config.yaml
n_layer: 12
d_model: 256
n_experts: 24
experts_per_token: 1
d_expert: 320
d_shared_expert: 0
activation: "reglu"
moe_layers: [2, 3, 4, 5, 6, 7, 8, 9, 10, 11]
router_score: "softmax"
normalize_top_k: false
routed_scale: 4.9
balance_loss: 0.00481
balance_bias: false
router_logit_norm: 1.0
init_std_router: 0.0246
lr_router: 0.00129
vocab_size: 32768
norm: "rmsnorm"
norm_eps: 1e-06
tie_embeddings: false
optimizer: "soap_variant"
lr: 0.0023
beta1: 0.95
beta2: 0.95
grad_clip: 2.0
batch_tokens: [65536, 131072, 262144]
seq_len: 1024
train_tokens: 1367000000
steps: 10389
dataset: "wikipedia_en"
Below are experts of layer 4 (counted from 0) of a mixture-of-experts language model. Rows are named router (the router's row for the expert), gate (a neuron's input weights, with its number), up (a neuron's input weights, with its number), down (a neuron's output weights, with its number) and show model dimensions 128-255. Each number is 128 + 32 x the weight over its row's rms, rounded and kept within 0 to 255. Numbers have three digits each.
Before each expert's rows: a language model's description of what the expert responds to; "comes after" lists some tokens at least twice as common just before its tokens as in all text. This comes from a sample of Wikipedia text that the model never trained on. Tokens count by the router's weight.

# expert 15
What it handles: Coordinates, dates and units. Colons before coordinates, degree and prime marks, parentheses before unit conversions, month names in dates, and track-time colons like 4:13.
comes after: "| ", "/ ", ",", "on ", ": ", ") "
router:144141111102186141104098095126132135154133121113143088080108160094095124109148136093136088102139157115164112107148179089096143160078139133109163123142102133101138115110153102106084085078112118133114175138158092160071092136124108085194134181145135197090110125157090072081121088143116117100144147056098104113156196092106165114086114153042116096150124179143135129177117213108140121105145
gate0:107172101153169181120100142082147059147175109130210186178159165068164107122119086146122107115130167127139128104139094120118163087122093094124178124134102169083118169124056083146074084076136142153144133138148173089093111120186131153104145181134157190108138103164139084179182067075168173088136126103079103166118134117113112130175149166121070133107126149120199182155117128077194114107125
up0:127114116079109083089109142185138117112102101125092076087088108132106137066101173072134165113114152164135111182082120109175126201120135047130157198099103080114137135076093103081147081154135077122130112103104153149112149181078130157115097214113117084150161174118111084047130127133128096150125096159211175113155192135108080128138059108111148112093161078113120108100157103119149107146142
down0:118176178195085110203116140112152119112116105150131123149182098121099145106185141145164200130095090131094162128126145156092085159122105162160150108134094163121176178117173055119117154144099105126128149182084102092101102105101123126157105153109179129096125089162140154159111120080104119115115063128101116123179159125134122183140080129076099101096105077094113119158104090117165083127136
gate1:102111138182120072113154118090078120143155141166129137179137075146138152121134104151108107141101169097151163175103150119124119155114054139117128126098059114093132098178051124200077106137120120060117124157142117111124163126090129131144104134151058132080180078106030056142131097140132103114092160114135144169095133128090104130145151120083113153126097144154129144102112160115157096065176
up1:143137127167083095129141136136128131068143096203180128189126128200098160152128124186180140057100169129140173153109112075121161118084103141098110084146105149102108126099106113136144103113090131089119170157188159113118172169106151157099132111120117134104169102109085126158156153115109135111155156193122091113130131142118106095168074112080148166154118134109077101142096165133179146062239
down1:166109117093118120158140111093100155164091166109137127127111146160094114144104081129135133147143151073133139093167142095115151098193089129117087137119120098114151125050101100157098172157095106056131184131155114140119128163046115129172139104136150128152052118140105141133091107129137122149122176101160121079175129110136115123135093055104127129144102115108171138158153108148162059103144
gate2:191166165154217084181128161132124159146122090096182116158086141092160107160148125148149101141148098147157121087096112087120155138107091109081112114166146115119134141081088093071106158096132080137168169171166160135140118178052101096133110190091132134083097069116091155116145165111123131194100059080138124112095152106085179117161132178144099116093074113118102095144133174076156100121093
up2:151102096126187074166135153136147182106102116063146107122089132116177094106185117164122093112147067148096114092113102123114084133083082126095133098108138103114127133065094123127049130137148137141164158103126181113119091185091084102134165142081115128089054076120107126119104201151119150217112132111095143075106144127131186087165142189146111085139107131134128121166127178144154106121074
down2:153160104157136171104143175109091078102155178153105084118174128160109156144183145210145152177163116095163135165139066198091132142114141119111062083137110125114131093158132131126077100093152062158093153166160102096174101172128133084128144103133187070174167134200116125128126184077144082078114160072132099120120170148194139120101057115099125102116134141128130139134063126118088103148226
gate3:137084065114131093087106128166078117075110137150122138084148169096084186092176123160069130159114138070141137135134121149114102179152101173127149126116215090168139112110101164135129133133096132178166127077112149201097081125153086155089163113118114091174113096125128200075117101130140126105124188105063132109150162159142124128164096178092135124078070109199153130127098176166083109098184
up3:155161178102182118145146052103141106046130093080095109144130096148184099168084121166092128116150094185122109188096129135113130124093128097138154149161121129085097129157157100126112158124131131098151157140137135123132170158121101199115095112068091115149112112077083138131102125112141072128198139129174208162086110108176115144152071092075125117197155092047111098166132125104176131110116
down3:114158115171092122133158163141122118086130131101133121109179142087119143082138080097142162191094167145143097162193182170143118143157111160102199109130156162140051135116109175111135184136109092105127183162121170130096117181110123101119116099143140110085133087192114164043132130088074141176121183087115123114115129152148118166124118112152106160175099122127114089150101067151121205115126
gate4:168137123121168101085135124087192105078143177068074091154141149078148178129089105072095109130149220156145227157147090060078192111136080195156043146124136114072109128135141129114117097148074186085159144123155197075115111171143075128069145146136146106125118143145120102159178155083153077098067101152106172123114069098083148130123187121106163200175139160149149129078070119084129112139157
up4:151116123167067150068096184122101168125101124063214097097138107082106072163141192122113163135167131142144114115138105105143144117137154099111106124154089119126147114146076090072181110130123129154141133134103162150178044103118144116138115184106070104119117125147037110206097106098138143130125125051154132083079107140158085126145085080087093147135110127136109085150118158153147087114152
down4:091153172191161111106045138165123104080126126104172149104136161140129143172157129149149156163142120156073084123044180131116079128083154084087136099156133122141121096137127132139145124170105137110151123186099142116146079082088157079117123107149127151163100115146130135103154115128080090095134131092161123066083118139124093117104186117127113121143117080115142130046226173107192148155137
gate5:152201098208144101128144122114140110122094163199109185127120112184123100157104147117102125135094121152072138146120136150170122098059190118202156134124190135141078144170138149181095169132124117092140137074142125151162164147132137209144135149175115139149087163140085124088172149105121091146103111161165127144118120111077148133136172101110111214127175122158149128146152135125103136192087
up5:138110149062065151138120105148141093151140114143131117093100173120127067131199131163180066118122118184123098126136144160066110165154164125050165130103069130163159190069127092074114069116143155207146168093109135123144180106162129071100142151072099139153120110146130156129091141133089155148094117101085141097179098112145095153099071100130077069144082149096135088082046095177137145118128
down5:121120113083113136073120129132141123081111168156120106126097161158144121156100158108125122145074105107115114159067138117110109137161154152156076189111069140182152140119171109137142107137129118130148181153160186147175140107095197108127134135150118148169156141104115142118112123153108167108077149150082147176125113118127105096102096197160157102109120101042079120125092108126088143101073
gate6:141114168166166121105149163127146095174079114098167132152131137107164144153106140062149182144089122094130139141092093132088148144156141124091102125119140135139086109141083105146109134011103148154150154132182136167118159144131048120136166096129176181150162170141149105128185112156160075096122201146124113139174160097146170163168146132147082152097178153133194152088127112170128130085156
up6:125138115181074174157125093162138133107154129090109169119099113102112075106116164157118104062132127126070071163145118112104149146145131116132164092137144086123168133122079154099122081136174145052134094152048124082130075083129195124097098141089093133149153110133135056132072097127134155159120095181128101123100081180050116099079099110135150093126124100143100066108107137073121091200069
down6:119112145116096124102155132191107144126106103105115080170075130113125114131144175140154070114140091162180098111093123153119170150123137147062083113063106138117066172166137148177142105043129145100130084158074123153066107097153166152131121125156108120081108149137120075133154088139123101149135141052147125135151160155144121119124095127100155145135095172146085168117101211093130114165093
gate7:156155138143104156154154096101176139113121122137150130142117140109175146192128102115081099081128144112164125132123151161124080033155123130149125129108170072142153167164143129143118112145078057120132138099148110105061117112142197081194129136128154120119165113120120128137134173149127102117050090106122125088152097132095156090113105105130140099144151183116177113136085189131163062129099
up7:130117168037153160151133131134151094084158107066131109089126100078117109148164170126150154114124117109076019151107089131077164145084089145117144121146082098058094141128113131116124135110132202182170103153159140052151128127095127122106078155145173132132125171119122105117150175106142098172116114090160138144099094140073174193122093083107123116141123098108101103102121094140123140138157
down7:141142121105122143115110119126122063083142128085156183185132088188124141169112162135121157128116134142097115136104110152103149120122158192116141177133125076132107103078103127106217157100154090104133153103130104130124148112152107183088112102113172079109135118131154123147187145204174147067124176125068149116118140115175145165190132086084158128081139161146122136138137151124171082234142
gate8:166133142076162066085172099122130133181159149100157140100145174132148158128096082161128158122148126115162142123101147089120109126142180120113086102127167120154114118112156106110121162126179147145113128102130145045155114145090118095138175109132118110123083160185129130126142129118227124165182207163130121134168091072153105121108098094087090139184143086175155128073140157141207180122107
up8:113125134084138115124178121118108117113064127095112149112197190100091152098056145150140178155157127078153115104051110152135135103164114071083075100114162072131137083171156111101131104127128174142107076126174079110086113136140115151156146110072139149119149190203150061173141127120129092141174178145110126061167096179111095124126120121099128124098105065161123131165137091139145116142140
down8:138113121116123159127097106085153150186160110141148148043175120115159123141097137147142073144112151221085067106148127189111178137157072139136165146072107155135164147182078161056119157091143141131080171147141132110115130090140152144102112148106167155087109086147091126126150119115118140110133098087116141116176142127144112057094186092113171105094151103109152138117147054191119139171069
gate9:077145142128134126118132117055167107116147163155056133195125115120108127132126128106169116167136152144123185064077089101142123179100152124082110182125132081087128162168151130087147159141096176128139119082137101126144090114084128148161112138089197123117144125085166113212116108150142135072113137136103117067170216148127053109137097056116132101125176111089144139117163112100109132169124
up9:120098151123142133121126143125095112182140110113199164081090172113113179119097125186113133102159113139153148174124190144094149104122143139153094120079106153109155164053126149185146149085109104088133157195146186112068166113150148133133132106160065159119175121133112080131156129082142118230135134123082165162106102148177149178141151174166148203170138081119069150153096114142117084125089
down9:122085101104114088111106110136134171119131160094110137133104145154138180139136131140091166093136084144192132132092190105159113107160067130167168091098102139074103134158102111167127141062080127096163175103110104113210197147090114147118170121098095103117124132172142158083119091100136127110093198099139123180127133101143209136079119117167111149130088163073126129149102144184134146102115
gate10:123116137083084106065057155126124183123112113121148184151122156049163161155132080133177058081112125120127094107107169139155125106139194121135061159103157076121168087131121133161087173131158135065089105170146119146151180150084138125139075114122172193148152158118170164085099124155136131156126121181116103149129098144120152144145129117104121112104115123137184113141128159150151108159101
up10:086087151138128128135191175106187044113160108159136154100179156111108135055115142118118131114126145179134119143154094139129103104116115158136132171158122164189099076083160124136161102119099139202125173098111062109163159097186150100105144102073070128090037147106159158167208147089141131092187123139093103062135162157195179108126168082156150129124127161123094117140128104149086122116162
down10:122112113131101180146168148128129134117144088071125141154079117092095169150160102125081109156112124134064171114072120140191117116143109084084124163199126095122152142089149133175136126149148135127147131158121194126124074180142138206159131142192107126082106168113070128072071190116127133140120122112120144167099060108085088139162131194117150117113148142122164128078142113098168130199156
gate11:128154143121114055166152084164131101094064110132136077181185114161131183148120124135156122102120179136113078133093148182100164128163203125132071150120171136094130157135061132098121179134116110138090187129143109092097103142137084150086156213159131112073112105156116115167205095118107133130135118134172126116160088143123099108154103133125144123130102120143125119089139153137196152130127
up11:105104069108126116116122187152090091156121151134144173140099099153154132114093129171151132085112145086112050143120153121088157165154115146176097172120078118122131134177089182155153123099169111152130130149102115086167105179098124110104144146166102155114124126141129111185120155143132120122113108179121103122159149115082118091102099150174155148052065138158147127114144125184170164141134
down11:121085186114165089088146129155061093100144142161089154144112146148193092161095117119168123097137173150067148146124159130081124109130092127137111134146134100094111071076103115125123146138108134118109172127173118113119106097084131121102108112127079122092150159169140106095136180126101147103081096155161122152113181114156077159113122149142111114088141145111103172161055183169151167128114
gate12:126101183136136130127102194080155163116117181135128186147137094127122131077144140133097155138148124160174172153136139078138118078098090147210124072118143137144145109144135097165132143106082170148113149143116161073114108112082114113179135148101137131115167155115172105162084116124118066133111098142078111161154095176167100125134130137087131123137227114150192099129172100131147119139156
up12:087076125143072130162122128088121158091120121115136099125157160137126092111166087125090107087141110149180152157073098167097099121107213112146161117179115134141156129103130121152087134107145120137100121121119151124117124076127147149136137169160094152163115172156127110084103141139125088140139196092129110107144118212175140202144138145152073111088149142242226107064181118174114182139119
down12:097124121138126121146153145158091137067111093131094132087093162110172124168133091204114126072183127146149138084146148103077087144102141103129078190141144087081149084180101112133082192149131124209166198132143145126142105171133152137144097107091145099165117152148113162125164121094128166124160163099154133104142082134118081092091120073142096119162077111198092153157118156146161049124094
gate13:072094124093080136126124117117131131153078108106113153105093099141105122100075161173110086132128091093083133089149133106085105162071146129145104131034115109125103145163101144156149121091140141117162127065125118144132154165125039071167118127146146174159184090184143161162179130119093148139158180107137084148202113146128151125101112148202156211152143134170109131188190106166116071081143
up13:141133163129153133176121114129144084148121146089147128137113129173089093135121135171108148173127096114069116135103096136097115143175079089117120152116082127159134156169120188109130085182138174084102120104102108169162161201188164081090124106145135126060155130152137097100091174145142164078111170183063164121116124123183133100094096099127096131144132146169192125169137170140105049082153
down13:150203096135139060056150125147168089120064095140151104161114122175144084119134046152126135124186096160180126149097096061147150113116114120132123127114120155090100212122089143115098104162096163112125137116149101101101154157138094105133166110168094096154098102095158147132116098136170131071094086158113171144097113125112117145145123215121088120121100117109142112120157111159124056098151
gate14:164143217128117164040040118108113120130112130143176126155118152159101179128160126188101097123167144188146095151115137119125061052108137163113177142146125083091147142147131157195132163133175150150090137105132147132168164118122154164186147138141122121144046152095109180093110135131119113151056105104105127152134153149041193088130120111075161150150098120137181123161121164153178170082156
up14:164102134114104113111129160091157163136117098044174126143087139125105143147079117137096068117111122119089098126124116141152105133167115197104179142113180045115156102110111099123096092076092133124087127098076169152115123173079149152124116196102098167120152152151076148112052138189082119146073104126186137137138156131153155141143093075118133129155083147145102214125065094112112116152145
down14:133167140128137079132149152148110172138127130145120165098105132096066082118204094169143112074128137113116125175176126093158109141101136139058053079141156106133092171130179181156141133165127161084134164143038126134134136148087100170167124098125120173117085154102151131135178099151132058157131133151086066101105173195175133102121096165128174167144138076133191106094105146106147098140127
gate15:122167231131123116111124128140123157162111126107124103146154093114133078160055118131126077153081134094154179163144133142127096105192099127141075097159152102115089113131142119101121097130150156198099113157120122115148081126154156116149114152117101184175184142116157153113178127098095150152172198095125093074110079119122212235116099159119116134117146090154098193161155180133133114110050
up15:119138125127154120096138157092146111080135115145107176104086174135101097151103179121143162181167185112123109097176187112090120127097124160184199171108195127108163128133131143184181149103115118113040112124086181097093114117072043130098119146153117101121117140169164150119136137088117163089099181099187149122145180043132139099204176139120123144074104126156100094180120093095135115092173
down15:136134106158196146145120128106140105155157117115079138172100169072129144162119120194129142085093111110124133139109100124171145088131152131109062100097117114103145148153101146136133185106131062070125171167132155128085115132138118052129122131123100147112099158110084194150087088069083159149113140129130104134134159167094183120096144156140123092146132203110147106082092117109092193152111
gate16:136184145111124086132120168140194154083146105084133106131099097139095167135167160068081114176145120138137134073133150121180137117098093184104096156089130142051146127094117093174179128102183206140169115105148051117102032104153140110143092086121152091090155122176176073159172096162074130100131117069133116120124075132104116177155138086128111147107137132138139149165113131132149131112150
up16:148139125131135111121128170165122118131202143041105117109188157164174179148109174076131110141222083114160154121142115056103105193123110117150212164175146129164120155127132176119089147150089151130093103124056079088109138099120093078100135139128183113142103085086171106150122145077178081061106160115088113143136123114128139159136100115124130174070160152160091132132125079147051159113136
down16:071092134133056102191092088175142146109140162110152187095111233149132118128092076110130121122128131114135162084141213124139079147121113153084153180170130131098077142092140098155150125105165132163116144180097116114164124145129132118066131200123156157119133118117128167155072164158121127091113076139142168172165121109178165049150110142134136102130120160124078112146086172067149169138144
gate17:144156111130135096122140242112166162115147154077152164117222128089076169086130113085213142143081140158084130098175042123085093107111143103158223157131101127119128162086120156111053150101126080146173108109191169143122073098103088159130082098134141149130135143140130126116112165095139104077121066079129089085101092115132085093159098166110078134195146135174122146121122121099106098145138
up17:104185147094083104119081121135167150048222203117173185102186145117113148117098138100169143135082113131141133113144081086123091143096103114109176129108160179113150153099131114090150124072120159097143122097150166137123129163153164168123167157112085106130096118132129131152126171097121088151142097080108067137114096124175102101166127144122127114116125122170170175165144115081075125139127
down17:143159137143134111141110138127196122121180137137113139131096140109110174105090155107158148140128178134061151157148130194127127118134132162171172119134071126140122146143087148118076089141119159099196131113176165117118102093080121111157138159165151132134081126164137144115091159091103125121134108069107164130127109112172157079188151216188050157120094121072130172134129152173038133121157
gate18:129136122162121134092186100124066122133172099173181137117156166181119096166084160119088131180078130121145173108150180120133122109149061183145118136095108113119152147100132078143085072074152129163154197082102144091138146157117156135107125056117141081071152114192132111123178093154123117193081164106175052113142113142126091158099147095137164128106124140119171145090101177121112159156137
up18:157056088128156102089134103149112078132131066085155134122181126100154153115121194154110106162115139149101177123125143131125107106154121162127195191142144143121142037105139095174136078159138160160132108173128155123131135175131088123075073037056127142139172176096149131153097160129106111178113122149137122145087179109123086106129145194144152110098152111153150091083148159144160155112141
down18:159125181157134092126126114121155129157174118173142176135119144152137033077142106102084060096078176236165117119079147124158143145097141138040135130115127066107134101114090112174133137070140138130173114160137126144124165118086132119156105080136095139151154192155125113211129154196148100110162181148113172132147145134170107080170136103143098106153111175098105139145105139042100134119158
gate19:143088097105096118166123103148120125129081155066107170099142131103161169095179141104177192121115121157156154147114134068125167096133140172116117124145034074087141081110100166130160135043144125130162110118160120161143105174103068165092141124161117128070117052145067117129149149126151107155142111125056133084105162082070142188121114166169117087133102158115132071108159141100160093176119
up19:061099104129112116087113188111127140107150124134079135107099181195103052107085163105168108187131118103126125091141153123157113070087117050102143105125121132081194099119157047168141179104135150170144139120182097184122128087147092148117154126165082158141112152109146112142138148106170121105110114124176123149120103141107125116098145153079138153190133139136179177116123178152183133094136
down19:132153150149061150166111140146051140128123128145160146167138109173152170142185142121130129139168118096079099129122102081133132152137174206109133095158126115150072133093126064129169142129098179084129151086173142135158147102114118128189132140089160130132100056133112159122091168163080042148119097138134102172081144196123127088124116124143083093141124091106158069174187161113105091113156
gate20:141144125148199080152161151122088129143118171086188115124091119201111167126177152160092135097097119178181158102129105166170120139105152121118157153125119147115161112118124151129087093109087122167135149175145122081087051146161106151158160084164139127104113105158114122139047138134162124112132125130146122130110085187151184133076093141183078167183139103069144125140189175143066180129148
up20:126108137113123109132182142076146123170147146170139132075120122193081118097129157139131141133077099063111133120098109148168141126111098112181143200124139080137119128072088117133084090123126087095157127099116141154090083178103139180145115171143136152145125106160196109099120167156174087097103097135053147167094166148174179145147115174167142092160128224075052165096162160117117086064144
down20:130118134102132153129127157161107121118156102165084142100093124074155093122175076214121153068100105166045069147151129129105135196133164132101138128131145134099196122112167099130121100101108163144134102138084127199124071109132142121151101205179094108094194102136145153209126116125121151098082112100079153074104129099112202159111080106163070110169080179131143131156074129146122114134115
gate21:099112141083106136140102091152154113114095058145062088199131138196145174109096132126138165178107121137112137155175101175138140110115122121158117092081157093130111123143134123155127130125139090147140126100202128103093131155186153107084082153158115151166152156118124158208123086154113158102129112139178179226115122105140126136114135165087095074093030166115170135164166150114127077118116
up21:153132123071154138145123101089157092134164080116109126122120138221157121169118119099118132086122093188187156147176089106140131121172129069141136130033134122068200105122161069149073139128157105109097155105184159126048137136091123097129178112129136086135125083120180195175121092148133079159155125177127096131146086145119080089094114126080117124151120129113172156134128114115139094149174
down21:109136166168110099153168086125145104179173161221136128173151146129159089094114131173167153164118152060138186145155149129108122132185093066209107098113105122151140149123128122115094067087146149096138158152140101080171117167161143019141059106083108140079081149143092155227099091124141160096149106142174122131154101149172131153107124158085150081136165100085101163074133107145165090149094
gate22:117166095108132093138173149099104142156087140128101101071055120137109172132217128147118147079089167099109055160139138106077168108120098190144115166113129121198227156068113109147121191059135093112110129114097150101152142153140131092115098160107169152117119147085136147112117102125103140151091144166170070111186177085144114155110116128125082115167145165138153188153170117125190109154164
up22:150153169152137154113114180080149150184191134111134100128104183055148114159173095115146148122085093120136147175176115164202116102149065129078139123138156102095116178119191107091136092031140122158137122162118137145179162105110182091105158117186142089183148113122123207127099095160155126093154083130149119143076086156156139141161153126105060127088128134076104114055105076181163186137092
down22:084136111166145112123180180127126138149186110130140073084147056169158153176132106131152125138084122182139156144175076142086135163123180113150055106094162093138151087118169183141173158118116119191192126124136120125070130169078156178081119133133141125116125175165080059119166135158124120112079174103132067144118161157123135105151134154106124121119183100099144150150135087132116153093095
gate23:142143131169118136099113130070105159111114095134187113117092116087114147165100192164131153111106125178147170120120089107140108095135185142180172143144141074162145114186133177168148096160150171132095143134219158142149101159155083105152154106125124131164146124172094087158094135099179067127151128107112097157160138126122099123152107177131152138140133131142065137127138123059134146103189
up23:128083079109102188140119122150144111134154135100170187135114115134120140129146159139136146167184107101136076173097105145093182092145076128113109080073133125111117133116114164133096190127174156122165083104079119145148114104127153136081050082158142134089118155141197135119198110122144098093157056154168114179110096171163125125069075156126106100143086145130176103144124163135147183126119
down23:158131111090140103119113165155133112114090187115141143136141099120065124193113104113150119088148169111106067123161093128112144150105114127119176079111101085100139122166146168119106188112102150094019149092108185128134106098128145110126138119162142085104110146120166107127156132130076140147099169161117132146078086183132107089102108124097163129105101147146136080128103131139138067089124
gate24:115132113104128117157137147121150143130181149132138038128166124108032182105161108116112153137151081069155134174056168145161162109150108105054149134128126154124157122133019112109124105091159120150156186106112131122124108149120119142125140170183115128138117120143118095156116120152104135086116130139106051101165108092156164176144158134114102134121151138162164141126130160116197116093093
up24:150111200182120157227140153185113137120090143113085114105106145102124118107148150110113079119104106164129118106140103111138073123086149190127140112079139133146107211111166124164127142122099109170125079090166155180120141103161148121111138150101127190090106090143111178057091118077099129103140099146171103155121088154065129111159152086104140100155114104088094121159113150147163101109116
down24:129141151104128203129128126131091121108104119203115150125115102136106097098114154098082071158103171153129129121093161198151110112148110140115162125141153105118108124137100137123079082087114043119169138047101139184080160155135089067092098069148076142174146106134129124207140085120089052112118105079178089152109126145138125117110168146126085127118155154161154132109225118137172151092139
gate25:145169119133091161066114141185091163124124105121152079128153139095052116169125170068157096143125189172120138170162110172112145168080148064142118130122126127123067093187121175108089111116147205161100122140134123134181122082150138124131070132099114098109121131133075106087147122104115122135047127139179141156140170137148117151151120105084113164117103115170095157171135139141155138133128
up25:082115090130099173131079113091093129148093138112114188115076163113146120177165113162139128138161125090158090141118140100048174154085081192145126149152136141093164159072175149104133115086089083122147166183156117139103109110153163107138111120133133178141127127171160157140139117212099162152149107118093072134144107147069189155197128143117191073180154172126121085239192152074085136119111
down25:135136131121143125148118097119138129134088158121149143094171119135120193145078132109107109161170097135079119124111166136150153152149066187167118109107095113093143113151101146145136112133091091078134170118137083179134155163129149119131153107129115118168170196147106119203098126107145166162199169130118137166116087142151153077066139093170137128164140130095130161090094082141125095112195
gate26:165125122112182121100119181133075091158094147109110134220154114119191154148144133106135176151093069096130143149122183142145105150068124162082109162110173119114141156168116044111134045098137167171131108134164117144123114155133113182089143169132107187190130125126095085158124150105077116085155142108111132090101087117147130141133164144197121121101134081120130136123099099166079079130074
up26:094116137193138155102092128170056164112115161173110150183172089131191119149134100156130182168130133143088137232111109157147087161107129105160103190137143146133168094110143147172179132155145072137092058147145123117138122156185153140045142081091096101108112109146094157165107185131121110077172144151110115131126114086096136142127144128152147146143139142087137127188182077145078113145089
down26:082139149078126132083045066153160157144145118078112135207182150123102144148125167131148154140095107070177125152180121078109162200132105114131116137123103133095128089157075103181099089125149153115162100128124138149152133183160102100122090194151114159131091107162073139147095160135135179140129142158117140112131100168136076143160134154147128164026117155117149068173124096106133143088135
gate27:162106112100098172134117114182135136151135166130123046108154165100113078091169146135126133129178196126146088149157077150093121095167155126127168174137148090078100130134088203100120150108182075147166119139187132161152167144168161160115152149165121124148083104166124214135147157202191160115099188114100135132096158120135145200158182119099164117118137147117182120102137129123140167115146
up27:087104128102121083105041082093189122140110090157134128132213153133187123126108092127162172121129107135229147122153126126129084094129160146089165124125094100086147085142136103061128094075109106126086109128124086145140125082090140075114131136162119131098080114205152139116195139157091141096132147221148079118049167086212116141107201150065151151110114081153124140162129143121131164130116
down27:094156122142107105084159091061073163138112125153135123122151091146150124141134181127095151081155081082104122112146095129095155167169111125102176093096126082151142126178144110102129136096128122164085141143081132174109091182122121159112118197194056083141108137143129129117142125076096156116113189060117137124169126118134128117197128047135147093150100137211168118084121132159080119118123
gate28:161118150132124065121139146167093110148097134170146073196170097136148130142170139091132101160096137098079124110145104128143064081074161155110094084145158066182183122179094179144068127146083090166137147165138160102159113111130170158179135114170138149101121142110121148057111163163096119115132158126086168165117127087141101103107167158070139109094095063124126115148170164138180130098134
up28:065122062138129133122152145170130124180086128132124114160162163076136095123094185170163128140125110125175116086193194129144094069163109095133139102122114111137136058143118224100123081201154130184183128094159148141090106092123134154141170130135165080184172135154128135056143111131095148130129189131140120140145150095082126111119140103093159139124107091122136096171153111079193118103153
down28:099132135120091173145149094090150135142190129154156079104152124087138105130084159094149127145096120115141147089129225113101104070164163102160117178067170150148155190170168123034146070112170150144181154130121139081107138134196125121134149131076128094142119115108165136142132132136151149138114151169121131121097100179151110122081093136130123145149178146121160165101106124067128113121119
gate29:144129067151108126095142138165189148166132167099156116172115125141121147211129109110135136093123177069200158168186156093200138134079112149105120073162124112150156106119162115139124090156156077108118130150132134174126138159133181155142139179145098123129100087101126198101168186160101172103062160105081085116137149123127169145146105106076136098111062184133170152116150125142167164119137
up29:071096133129108158135109069120086114114117000119129148128117187112134118134157132113093165142094126080042141145119134135108131104116145164160131148102056101127124177136090100112119179130183171115119111143160096129142096179168080109087120098095086140142123175106169075144086129119081122147181117156159197164125079078138091097099148138133075158195163067107132104096105120112130111142128
down29:132126120137114175211101122140087166082140180136142112231128180119179103203155104043154099100106099125186072165080141134117082151091120174024184117129087062150145109122097142122166143168156063140119121130153145127125151140099136146112087102181134171101119040118127164117123109170120130110132186166097144107139179114109196111126125078175147108120114146138148121103143123167155128180145
gate30:137127148141143136135126102159069089155122120137149100148142133102147154080141122139098097178162136056207132154090101125087140140116109138088109227134070133107140079132132136137136122112093150133138135161121116128117133088091094116124059093091131184092177086100206084120110139148123159157126138140148146162083086122098142161206137121097074101111112068161041147117138062164080132145164
up30:114114196183123149157120133102177160152119132106141099156108169041156199100024128130087172108116137133171124156122194109137150141101152118090117038137111136113122170136120101128162098105083114118074136172156119135139121145178109185157205160098117150095140137137102124132115182147126092179082083156113090103169121172062101089160162095116136074130125113142141160139122102151158128144124
down30:116111103123111105127136099164101156136082091115154108097072163117162153133149087135117061051161107096129131201139087135137093140105133156143134169140189137104119141107141135137040168182154163170132128144126147121140114097147123107213095203096184172106129102106095152193136117142133162138109150074140130161146181134126129110152076115126201094185115124153134172156109060142100102123118
gate31:154205159084093116075139094126176124127131126131159073108093108108159117179166169106154116115096114214110091104174159186103066147137095086096112180119211120106117124135102128211121163174117062116162108149133134119135117096131130103139145145133130078095165185113158195130113089089138124141139124126156087236175152163099114031107164130143114192113167137135122151133027176121124137144118
up31:096094141146047172146146132172097111148187136106149095138083085164084082078186079159170157111152135168116136111080097109102059094128122130160165108089168124138118038108124088075126126151158126145088135122113091149138159129104153135095091089146089146170127072111048141091109160111134139120141132088169074085120142161179094117134136125101087140149141174042128204124212148179140138121172
down31:191126173160131110129141190162121109158092153115101106109220141154109176155175108091120107140098161181080108167144146102129136105165084114113093121123094101127094121120130099164139131139156126097119156117129092107185099155191129182129133133130143120127153145096085065127102125138110142106133130167145096087136166160120197138153126169154105121149097077147196126121144153084099115119067
gate32:123133149097158124114110140129107182092123164083134118142207135188113141156070158151146134103069126157189184100137127178177163056132123098094194098165117109105124109053052080161164091130139147161120136066135084098156086089082160157124103126119147132154179162128138111140160132161168126116125136125161084065142146119157152066087169096117096123169153147156138159148114168137126123113080
up32:173142152178135123117107129142133139083116088103158152149108065146097111131162105109074130108120139146060119151129145089081172116172164179156066165162183118143123143125121066062143125094114156140151100168120172142141142156127073078189070155102104146109146148136142054123154120122116203164101094160186014164127147118165184143133121090137129153074148205142139084126113131101167126094130
down32:094100183122134112187098092150103154107107113123146130172126080093182154104142077156180089116122063137099104151047035088185108163152173152165130157104162142120092144095149100114102108095138136105136151135175166104114184130120101154165120101091138121090101126147140092111060210094179128138160136115084197160140114123128157081142134217136152157109114149105112175165117114091122158082159
gate33:130129145150146113121099155155092194201139143132089127109182103144152097121101109142111116137128132125144111098167141102146155137175099128139195157174178128075158097143153124137102147099106159184147110184122123006097136146063160120140146146178129131157169106038068054116081103142146113082096156057124158155114163170112073177165087137089148095133118150110114132126105143074093125167128
up33:119117104165088128123159143131118084129160088077116135129163165117052115130162176118088187106206148146136130095134108123117138166133142119142098098130093123210140142115086096136102079140111096156140097106077092209165102024121142136111132113100122157133079115143184160108181125128132130135142086132135127087123097071112177156105180102148142146156162136148123098158132144148120151080045
down33:118155079124106094095113117091152087101150172103092131191134168129075117136121149151113062130083173069143123065075122097126117236079144103197126128156197135159088107184124106141107086079146127132086104149112170161156136131120088169152189127188138116125177149110132152093151109169155146136196089136137144134133142095166165101116120105170112153117154153129155092103124138120159142158168
gate34:100146187152120117132087122136121202113131159068105182104123126162202133135114128085193164145100156164141132145183103114103123124130152181151107103093093109133135106154103081153146142150076167130163099147134186123128139163096154132145055150158105174184174123148114088118169112166122133153112089127078127113123122109073105108162099161086111090150107079088137173129114092122149090116100
up34:146140109113137129159142094186150141105114213097148190185113056136097154050153122139092174094097113153115141208090183146131155187133172140125139169115072125104132087150106175159062120142080152216086102100087163144147096139145096130107142123201126135133159153093142080064137164123125154150135131128123125081132152157086133100148157115156179153158169108153103084123119116148103101078113
down34:164105112124157112124049127091117098107081125115126118067095147108113120128122080129050095137120095128183175142134141093092074097131081150117090134112139221101151140103140089156089079130056173171127169109160149126138146151134109181150112107095110190151143164142154102113119182146115154154122157145111113185156138141135097145087140140131158067169172122195146157142106162150145132109131